Below are experts of layer 5 (counted from 0) of a mixture-of-experts language model. Rows are named up (a neuron's input weights, with its number) and show model dimensions 192-255. Each number is 128 + 24 x the weight over its row's rms, rounded and kept within 0 to 255.
Before each expert's rows: "gets" lists some tokens that make up at least twice as much of what it gets as of all text. This comes from a sample of Wikipedia text that the model never trained on. Tokens count by the router's weight.

# expert 3
gets: " |", ":", "-", "|", ";", " –"
up0 [100 115 128 137 166 116  92 135 114 154 141 165  92  90 105  94 104 121 145 133 122 150 129 138 166 102  63 138  90 122 123 129 144 126 156 163  94 171 126 100 176 120 113 137 107 125 140 139 149 150 119 132  93 133 124 119 117 178 112 118 144 120  90 110]
up1 [149 104 125 139 109 109 114 104 172 130 120 132 128 124 123  80  96 146 138  94  90 126 139 147 138 116 167 140 100 130 149 145  94 108 136 149 132 145 146 118 129 106 102 107 120 131 127 136  78 119 122  92 133 153 155 176 108 122 137 128 161 162 132  57]
up2 [159 115 160 150 139 129  84 119 137 104 114 159 138 105 151 160 109 122 112 115 151 143 118 167 130 125 140 124 204 120 113 114 150  90 142 134 162 101  93 128 143 132 150 111 143 141 143 147 124 115 136 102 135 118 108 100 137 139 111 149  71 132 115  87]
up3 [172 156 119 119 132 110 143 128 103 130 154 135 158 157 122 116 168 150 126 136 119 166 193 161 144 153 155 137 119 122 204 133  73 120  73 174 170 134 139 161 136 155 103 132 110 164 112 131 129 136 135 140 167 112 147 123 152  67 146 127 123 138 110 169]
up4 [105 149 160 140 108 137 132 189 114 124 122 137 148  92 118 120 125 167 169 161 103 127 139 118 127 108 150 142  98 115 125 110 132 121  54 144 162 132 108 126 109 125  75  95 135 134 153 154 172  69  97 138 103  97 132 127 154 114 153 128 141  84 145 175]

# expert 2
gets: " in", " of", " to", "d", "er", "t"
up0 [148 167 113 105 131 142 115 119 132 141 155 152 108 168 113 104 119 114 129 131  94 177 142 132 125 120 133 147 130 117 123 122 118 166  94 148 102 131 169 117 114 104 112 153 127 112 114 124 169 144 137 121 143  99 162 137 153 118  83 161 104 134  77  96]
up1 [170  96 152 120 121 106 152 120 145 121 124 104 120 161 115 137 153 174 140  95  83 174 185 147 154 152 144 124 114 113 121 124 123 123 167 200 114 107 151  93 125 156 129 140  99 149 161 159 177 104 136 160 113 158 111 172 156 126 147  89 157 126 165 102]
up2 [ 97 136 111 133 163  92  98 141 151 129 129 179 155 108 121  98 118 135 119 149  85 144 111 117 105 130 155 141  95 154  66 137 104  59 124 131 118 108 112 105 137 103  98 136 128 105 162 108  94 130 116  44 165 149 123 126 124 142 139 155 134 134 123 137]
up3 [ 90 134 158 143 140 134 101 164 136 124 112 183  99 125  94 155  82 152 126 135 101 134 134 126 125 176 149 147 108 113 107 135  95  95 106 101 117 100 126 167 129 171 100 139 113 144 146 125 116 104 132 107 133 109 110 164 128 154 115 191 113 156 103 110]
up4 [ 99 124 127 100 111 131  74 169 190 160 125 117 151 152 101 130 105 103 124 128 140 147  98 114 118 103 124 147 109 110 110  96 113 126 159 103 163  81  74 176 143 145 133 139  87 112 141 109 115 112 130 171 151 163 110 135 117 126 149 152  94 140 128 103]

# expert 12
gets: " was", " a", " is", " were", " he", " are"
up0 [178 124 116 137 184 130 103 116 143 124 127 112 150 153 150 127 130  84  95  75  98 154 115 129 140 132 115 159 173 139 131 118 118 141 146 148 124  96 146  96 141 128 136 141 118 134 127  97 131 108 152 123 163 108 108 134 104 120 117 171 126 129 130 126]
up1 [130 175  99 156 139 127 139 117 120 101 105  98 114 129 106 153 152 149 142  97 146 109 150 138 135 134 167 170 166 120 107 126 144 172 122 152 130 129 163 161 143 141 138  81  83 123  72 119  93 104 107 118 101 132 160 110 121 125 104 139 146 156  95 146]
up2 [150 201 130 142 141 142 122 156 133  98 124 136 147  96  96 143 127 147 126 107 103 138 108 122 148 131 124 140 167 168 122 106 140 100 144  96 114 169 131 151 152 117  94 116 133 116 172 143 159 106 151 133 126 134 136 169 108 150 137 111 131 133 153  73]
up3 [136 110 117 113 142 128 143 138 139 146 116 105 132 148 138 121  74 131 123  99 116 152 109 108 122 131 148 164 154 136 112 134 140 125 114 118 126 151 128 103 172 146 129 113 145 143 174 120 101 143 129  92 137 125 123 103 132 166 166 104 134 125 100 133]
up4 [ 84 111 118 150 110 163 118 139 137 120 110 120 110 138 157 140 138 114 123 127 111 165 145 142 167 156 117 113 148 127 125 121 116 139 155 132 164  81 133 108 128  79 124 133 124 136 151 115 136 148 163 116 108 170 122 133 123 136 116 156 119 111  99 124]

# expert 14
gets: ".", "\n", " on", " from", " at", " for"
up17 [131 130 158 153 173 107 135 122  97 129 146 141 100 166 121 129 124 117 115 122 126 152 117 124 132 144 162 140 123 131 135  77 117 135 120 166 139  80  94 140 136 105 123 154 131 112 143 107 174  95 146  88 111 186 118 152 133  82 133 146 137 132 138 130]
up18 [126 127 147 123 114 113 119 139 113 136 130 121 138  92 154 143 132 112 102 160 105 140 135 139 130 106 117 140  97 127 137  85 172  92 137 170 110  73 130 169 185  73 115 197 119 109 130 136 188 166 187 108 123 162 163 135 172 101 106 135 135 128 107 101]
up19 [158 130 138 122 156 158 146 125 139 130 159 121 101 127 101 161 111 163 172 103 102 121 138  98 145 149 156 168 141 115  76 158 148  98 158 165  97 143 136 121 136 136 146 125 139 148 147 127 140  87 138 110 117 154 100 131 130 116 196 162 111 119  82 128]
up20 [125 141  79 141 174  86 102 128 104 153 148 130 133  99 107 145 121 156 142 153 128 118 119 146 121 107 136 114 122 160 141 119 102 115 130 120  95  95  97 136 162  75 141 175 132 111 118 114 164  89 152 124 118 174 142 118 140 133 108 157 157 138  61 133]
up21 [118 120 146 153 119 174 136 123 149 151 147 123 152 115 118 140 123 171 120  99  98 124 114 134 120 152  96 130 177 124 124 164 124 121 200  95 160 126 141 127 107 183  92 100  98 150 157 109 105 103 118 132 100 113 113 119 137 187 137 152 103 141 121  96]

# expert 13
gets: " and", ",", " ", " the", " as", " but"
up17 [161 121 108 129 120 134 135 151 151 135 120 130 159  82  83 158 101 123 154 135 135 127 191 132 178 110 147 111 142 131 107 126 143 136 157 133 136 103 113 162 141 112 104 163 139 122 194  99 162  94 170 133 116 129  99 145 191  97 153 122 163  99 125 114]
up18 [124 100 164 141 187 141 138 126 120  96 101 156 144 121  97 100 127  91 185 178 117 117 179 142 134 148 121 100 108 119  91 102 142 108 149 138 161 100 137 110 113 102 137 125 146 114 126 129 129  84 149 136 114 136 120 136 172 128 113 115 118  96 115 129]
up19 [145 124 135 110 102 162 151 143 120 166 119 120 121  92 106 130  53 126 164  89 134 126 105 131 136 148 134 110 135 155  86 146 172 132 151 120 112 123 127 109 129 103 127 121 167 103 205 140 154  86 117 140 154 133 109 137 173 163 151 130  88 118 162 141]
up20 [137 131 122 178 137 108 126 142  85 139 180 204 120 128 133  99 102 129  96 166 115 162 127 149 144 162 141 148  93 116 146 110  95  51 125 159 136 102 130 139 139 110 112 135 140 130 179 111 111 147 132  95 142 126 136 174 127 116 164 149 135 141 122  82]
up21 [151 117  92 138 144 103 104 122 146 103 120 140 122 120 141 116 115 112  83 116 110 143 176 122 138 120 151 135 178 169 105 109 105 115 102 143 132  89 104 143 104 130 111 123 145 106 122 103 120 136 148 116 142 136 152 148 151  80 137 116 137 144 124 129]

# expert 8
gets: "0", "9", "1", "2", "8", "7"
up0 [128 142 134 123 106 134 127 153 134 125 125  92 140 149 124 173 132 108 182 137 144 107 103 126 131 127 118  92 130 183 108 156 147 108 148 126 134 119 159 153 134 119 160 126 148  98  93 164  94 108 111 129 117 125 121 130 128 117 112 130 134 127 113 160]
up1 [120 109 108 154 139 133 143 130 123  76 146 162 112 152 141 147 117 109 127 112 131 160 141 184 157 144 129 109 143 153 119 153 109 129 120 132 126 111  96  99 164 121  99  59 118 127 149 131 186 124 123 106 131 118 173 121 156 121 145 120 121 138 126 150]
up2 [160 164 105 147  96 133 119 101 109 157  88 166 117  92 147 193 127 167 135 128 119 108 111 136 153 130 144 100 118 127  98 129 127 124 134 127 140 124 124 158 139 102 136 110 121 124 133 107 147  91 153 121 115  92 150 109 144 106  95 136 121 107 152 136]
up3 [131 124 108 142 149 123 121 129  91 119 131 106 156 123 118 147 105  80 147 129 129 141 127 146 158 135 116 155 141 143 125 100 139 160 125 127  99 113 130 134 131 166 130 130 150 160 164 133 138 131 110 144 152 128 124 115 158 118 132 121  98 151 114  91]
up4 [121 107 146 146 156 145 108 150 147 120 120 138  87 120 134 127 125 101 166 100 126 154 134 139 121 142 158 134 135 140  92 122 100 110 121  94 102 123 140  98 100 137 120 146 144 116 136 132 152 107 146 152 163 112 131 116 167 145 140 137  93 130  96 112]

# expert 5
gets: "'", " ", "1", "2", "–", " \""
up0 [109 178 112 149 153 133 139 112 130 142 158 118  97 113 121 145 135 146 136 137 147 122 134 117 124 140 150  94 158 127 151 104 121 142 142 179 125  76  77 127 159  95 147  95  85  96 141 133 108  70 148 144 120 124 153 107 141 117  92 169 147 142  83 144]
up1 [ 99 128 142 130 118 145  78 160 167 101 140 152 105  94 117 103 117 133 184 132  58 151 148 105 136 140 164 131 157 119 123 109 122 150 127 105 158 113 126 120 123 131 135 119 117 122 159 127 136 141 120 152  94 129 115 110 126 128 136 148  86 123 106  99]
up2 [150 159 158 107 129 102  98 142 165 126 128 110 120 134 106 138 137 102  84 146 108 147 150 126 124 101  93 134 125 162 117 105 121 100 121 183 133 132  79 119  93 102 135 160 141 145  99 114 131 159 108 101 142 127 146 179 108 118 135 124 120 130 103 105]
up3 [100 137 132 108 112 126 114 143 117 121 146 187 110 116 111 112 170 106 152 123 131 130 135 100 111 126 105 139 150 190  77 119 128 118 145 115 138  80 132 126 130 169 124 167 119 155 131 105 101  94 111  72 124 123 161 155 129 135 111 134 141 163  83  97]
up4 [118 181 160  81 104 138 125 120 120 182 119 138 108 139 111  93 133 126 155 111 124 133 140 138 133 122 121 171 110 128  86 130 158 131 163 129 131 129 141 162 151 132  95 142 101 112 149  85 106 134 118 145 119 137 167 145 144 126  86 129 120 160 147 133]

# expert 4
gets: " ", "\n", " (", "-", " =", "=="
up0 [111 101 109  98 109 105 133 130 170 105 136 144 113 181 104 141 167 114  95 122 102 126  90 143 117 107 160 157  52 124 128 105 147 148 125 153 116  63 128 115 103 110 112 139  83 136 126 112 143 122 125 121 126 110 127 137 133  80 157 135  91 105 112 153]
up1 [173 139 151 136  93 109 121 129 153 134 126 122 142  89 102 116 116 117 117 140 142 149 135 122 166 132 144 117 139 133 135  72 142 120 111 183 112  92 164 127 139 158  90 175  92 152 177 102 128 127 137 115 143 155 126 155 135 129 137 171 130 120 129  73]
up2 [110 130 103  65 129 140  81 108 100 128 134 107 106 138 114 123 112  78 130 107 125 163 117 123 182 103 121 120 153 113 107 148 129 115 112 102 117 126 117 135 123  94 127 162 125 100 126 129 104 124 118 123 110 158 136 142 109 100  98 148 119 121 115  67]
up3 [117 124  73  97 110 159 142 146 142 143 144  96  96 139 117 115 109  78 136 110 133 120 127 140  95  80 171 137 124 142 109  91 123 125 116 176 130 156 115 114 140 127  96 114 130 165 106 132 107  90 131 125  99 104 114 162 148 117 140 153 155 125  75  99]
up4 [114  94 121  70 162 111  83 123 168 125 151 146 120 118 114  97 106 115 153 100 153 139 125 166 113 145 100 117 114 138 105 164 100 117 114 122  99 128 149 139 123 131 153 125  75 131 138 114 120  86  86  88 130 152 128 104 128 126  86  95  98 121 113 131]